config.toml
n_layer = 10
n_experts = 32
experts_per_token = 1
router_score = "softmax"
router_z_loss = 0.001
norm_eps = 1e-05
attn_scale = 0.125
init_std_up = 0.0409
lr_mult_down = 2.0
grad_clip = 1.0
final_lr_fraction = 0.0
train_tokens = 312500000
Below are experts of layer 5 (counted from 0) of a mixture-of-experts language model. Rows are named gate (a neuron's input weights, with its number), up (a neuron's input weights, with its number), down (a neuron's output weights, with its number) and show model dimensions 0-191. Each number is 128 + 24 x the weight over its row's rms, rounded and kept within 0 to 255.
Before each expert's rows: "comes before" lists some tokens at least twice as common just after its tokens as in all text; "gets" lists some tokens that make up at least twice as much of what it gets as of all text. This comes from a sample of Wikipedia text that the model never trained on. Tokens count by the router's weight.

# expert 21
comes before: "\n", " The", " In", " He", " It", " This"
gets: ".", "s.", " |", "es.", ").", ";"
gate1 [162 107 133 121 104  92 161 142 135 132 139 110 128  93 106 150 135 158 156 171 112 152 123 133 122 109 127 151 136 145 134 123 116 169 120  94 111 132 150 128 132 133 119 104 124 126 102 147 126  89 142 108 136 123 114 132 115  99 108 125  71 167 117 132 163 134 169 114 115  90 110 146 146 153 101 172 117 123 147 156 205 141 164 103 124 112 171  90 128 162 111 123 117 138 116 151 153 163 122  67 165 173 121 130 196 108 137 152 126 138 129 126 144 115 113 110  95 114 136 125 141 125 121 135 110 107 125 112  89 119 100 168 129 135 171 129  96 108 141  94 127 118 114 171 165 135 114 136 154 106  77 182 158 108 158 112 133 123 109 139  89 111 101 136 154 114 132 118 111 112  99 137 113 149  99 131 152 120 151  95 103 176 134  83 150 132 106 109 113 107 167 101]
up1 [134 149 136 130 145 120 131 180 120 137 162 125 116 156 161 146 128 148 144 105 139 151 115 115 131 139 142 104 148 151 132 132 108 153  87 123 188 139 119  83  99 123 114  92 168 137 115 149 117 162 127  75 115 118 146  43 149 102 135  99  93 115 138 160 117  93 119  97 138 126 163 146 152 116 123 172 117 126 130 123 127 110 122 103 108 112 155 120 115 116  86 112 156 136 133 141 155 128 162 164 141 145 125 157 153 141 116 108  73 118 128 136 124 126 144 146 156 121 132 149 104 133 140 154  92 128 119 132  99 171 108 128 166 107 104 147  86 144 146 141 125  40 135 151 113 149 121 122 124 175 159 117 118 155 105 140 136 155 109 137 106 143 119 132 147 127 145 150  90  88 173 122 121 149 122 138 111 152 123 128  89  79  93 120 151 147 150 100  83 123 168 141]
down1 [101 132 121 140 138 139 101  89 117 123 107 137 158 141 137 125 136  90 101 163 132 164 122 109 112 105 130 159 146 111 108 151  88  94 176 106 158 113 121 134 144 100 117 159 110 125 164 118  95 152 127 134 107 142 171 144 154 162 146 113 159  64 110 132 108 186 156 147 144 157 125 116  92 133 147 134 120 147  76 137 122 175 148 134 185 158  94 155 152 124 143 154 111 152 168 125 124 124 105 163 115 117 117 125 110  83  85 135 120 122 114  95 119 152 138 129 146  91  87 138 140 156 116 134 116 145 121 134 149  73 148 134 138 121 153  89 125 105 137 114  94 118 102 104 155 126 136 139 133 121 121  57 154 127  93 165 129 113 153 109 156  87 121 114 115 160 162  82 145 110 103 103 149 129 156 144 137 122 114 163 144 100 126 148 125 112 157 133 166 123 110 115]

# expert 27
comes before: " of", ".", ",", "s", " in", " to"
gets: "ion", "ction", "ition", "ance", "ment", "ation"
gate1 [118 119 123 113 159  81 129 168 124 135 127 150 137 127 161 173 146 108  69 123 136 132 139 131  95 138 110 102 115 131 105 114 160 143 107 118  81 145 139 132 109 100 126 141 165 118 119 169 131 134 163 105 119 116 139 134 109 164 146 110 127 114 128 169  96 158 111 161 162 111 186 167  70 102 120  99 101 144 133 126 140 124 152  81 123 148 175 127 139 121 130 160 122 107 178 138 132 126 128 148 134 150 139 127 141 114  76 104 134 114 144 143 108 130 113 128 145 129 162 103 118 149 133 167 101 120 119 141 149 122 155  82 157 148  65 120 127 103 108 142  98 135 138 180 130 162 156 112 122 145  97 113 137  92 162 136 119 123 109 165 125 103 128 125 122 161 142 111 151 138 130 155  96 128  93  92  81 108  96 103 120  95 128 147 162 166  77 121 142 126 172 119]
up1 [108 130 128 177  95 119 144 124 148 110 119 139  86 153  80 119  73 102 170 111 178 105 121 154 128 162 127 147 133 110 128 154 102 152 117 138 157 130 134 140 143 139 127 142 131 150 137 170 168  96 124 106 124 139  93 123 170 109 118 135 130 154 119 134 133  99 109 113  99 150 137 151 155  97 135 150 142 117 138 136  88 115 139 146 116  99 133 128 151 123 118 137 131 139 120 107 109 105 150 134  91 100 113  92  90 103 147 143 126 130 129 133 114 118 184 140 107 121 151 124 110 121 115  66 129 137 128 125 134 102 128 152 119 117 160 118 121 179 130 168 143 141 109 139 138 124 112 166 149 125 126 111 138 191  80 107  82 153 105 158 111 107  93 123 124 131 115 130  61  94 132 114 142  82 114 193 157 141 144 145 115 111 106 134 111  50 172 156 121 138 136 119]
down1 [111 126 157  97 101 148 130  99 110 139 157 160 106 149 128 139 132 144 140 131 120 149 178 107 152 135 142 112 122 147  64 140  86 111  89 117 106  89 106 151 145 115 119 130 147 126 120 131 112 193 119  91 116 168  96 157 150 110 131  73 155 139  64 151 125 134 121 128  99 158 139 108 189 147 148 132 119 155 131 117 138 110 177 140 106 147 145 127 130 112 144 147 122 123 141 116 133 137 159 147 168 113 134 161 136 125 119  90 172 143 120  73 104 134 110 153 179  91  81 117 143 136 147 184 139 130 150  99 122 135 147 130 155 163 137 120 117 123 124 123 136 140 129 123 146  94 122 155 113 106 133  95 147 144 139 115 136 125 136  91 103  98 121 117  87 126 136 115 135  66 144 102 120 144 129 148 124 155 145 109  95  83 146 143 130  78 107 102 136 103 166 133]

# expert 3
comes before: " and", " of", " in", " were", " are", " to"
gets: "s", "ers", "es", "s,", "ts", "ors"
gate2 [127 131 116 112 108 146  99 157 167 135 128 120 137 101 152 154 141 161 116 122 162 179 105 111 172 140 125 120 107 123 120 122  83  89 173 194 145 111 132 120 123 104 156 130 136  91  88 125 134 147 128 165 102 142 101  96  79 121 110 147 122 146 138 160 148 126 133 112 138 163  96 153  90 161 145 126 136  65  99 119 143  74 109 160 143 117 121 125 120 132 127  82 138 132 100 161 133 146 142 165 144  82 135 118 140 126 109 120 121 171 135 138 105  88 174 149 116 128 119 115 136 144 157 150 140 120 120 117 100 140 137 166 112 119 137 122 136  86 165 163 140 158 158 141 113 155 116 121 128 150 139 151 131 117 144  91 147  66 130 130 122  96 132 156 161 121 131 116 109 119  68 133 114 149 133 153  97 140 153 123 128  97 168 120 176 152 104 111 120 105  88 126]
up2 [169 123 137 147 101 133 134 118 118 121 138 140 110 123 167 125 107 141 115 147 153 134 111 128 137 153 132  78 105 119 106 167  71 140 131 138 180 125  76 124 132 146 119 135 181 109 131 128 115 149  78  86 124 160 110 149 111 152 115 178 138 120 157 102 129 149  81 119 113 135 100 141 125 106 166 151 132 125 155 108 117 112 180 130 154 105  91 111 133 124 130 113 129 125 127 134  95 152 151 151 131 136 131 132 112 102 123  96  77 110 146 136 121 111 116 145 138 117  83 141 136 130 178 152  94 130 122 143  90 146  97 183 116 158 108  80 150 132 114 141 137 121 114 134 122 138 165 146 123 110 146 139 130 111 114 105 181 126 100 118 151 112 135 122 139 124 139 164 159  65 102 118 153 150 156 125 113 136 133 143 104  61 123  93 140 192  93 128 116 120  94 162]
down2 [130 130 119 132 121 154 142  72 105 135 134 122 125 120 148 126  97 177  62 150 140 150 156 148  93 115 132  87 124 105 131 146 142 111 124 153 151 106 126 132 180 159 135 137 136 137  93 127 122 107 127 113 140 156 152 111 150 156 101 132 119 148 127 157 147 104 157 133 140 131 101 132 113 109  99 138 126 121 145 155 115 120 105 129 154 137  87  82 143 142 176 107 142 107 110 139 167 146 162 125 127 164 134 125  93 132 135  97 161 120 135 101 125 122 138  78 152 111 119 106 168 132 123 172 168 127 192  86 167 115 114 151 124 151 137  84  81 126 125 165 123 128 126  90 110 130 146 116  88 153 104 120 180 152 118 121 141 115 111 154 132 123 148 143  95  95 110 147 113 136 137 119  93 155 113  91 126 111 141 104 155 176 163 170 111 105 110 116  76 117  80 117]

# expert 17
comes before: "ed", "ing", "es", "ion", "s", "ment"
gets: "est", "ast", "ant", "end", "enc", "ell"
gate7 [122 137 184 122 105 116 135 148 125 115 144  73 135 168 106 142 154 105 133 115 159 113  98 123 106 157 117 149 125 122 150 129 120 152 151 140 148 139 131 104 109  87 163  98 108 140 103 119 130 128 138 115 147 138 139 146 155  85 188 191 124 154 133  77 116 178 120 137 121 134 149  99 107 101 151 174 121 153  96 102  97  80 110 140 136  71 121 133 102 125 141 176 129 143 154  95  87 140 133  61 108  91 106 142 123 127 119 127 150 153 114  94 209 109 171 125  93 122  85  78 134 102 153 142 168 149 132 141 113 106 135 127 134 127 165 107 123 120  97 114 127 117 137  87 111  83 150 136 151 146 125 111 130 135 142 124 149 143 134 130 113 146 145 127 127 126  95 111 113 135 135 163 133 132 140 142 126 173 155 122 114 111 138 131  98 117 137 128 110 143 129 128]
up7 [128 100 166 134 148 154 169 152 115 124  79 118 147 107 110 108 146 187 147  66 140 142 156 115 163  97 125  95 136 121 120 157 130 137 130 103 142 151 166 115 191 142 116 151 128 134 149 158 132 108 132 104 141  99 160 111 114 139 114 130 176 119 120 152 142 128 114 159 141 139  89 148 136 111 109 118 135 148 119 159 125 105 153 141 113 139 135 148  91 160 151 164 135 124 135 129 138 169 139 105 141 110 135 120 128 132 134 115 129  94 134 141 146 116 107 102 159 156 103  85 114  80 131 161 113 101  85  79 133  90 134 130 142 144 143  99 122 133  92 129 113 130 101 112  99 117 150 126 109 124 117  79 117 153 127  56 148 171 117 140 165 109  98 149 112 142 127 162  83 121 112 138 121 145 181 119 140 137 110 135 119 133 115  98 172 118 153 111 134 188  77 110]
down7 [110 160 112 139 124 145 127  93  94 133  90 134 109 177 114 117  94 134 120 126 113 139 158  98 132 149 121 159 100 134 105 102 151 127 100 169 124 106 158 106 107 113 135 145 137 167 147 138  95 116  99 164 137 153 155 118  79 137  98 107 112 140 137 121 138 172 112 153  89 107 150  76 143 122 110 111 131 137  96 158 144 131 119 142 125 128 104 144 158 122 114 114  89 110 129 117 114 139  98  86 135 110 144 193 178 140 116 191 111  97 127 173 150  81 139  90 135 122 123 129 140  97 112 107  79 158 129 132 115 159  96 104 160 107 127 153 144 116 135 166 111 165 122 150 117 159 138 123 120 123 104 146 119 120 159 133 149 145 157 163 104 119 120 154 131 116 132 102  85 171 168  93 129 117 149 167 104 173 131  92 146 145 130 104 125 143 143 142 153  84 150 113]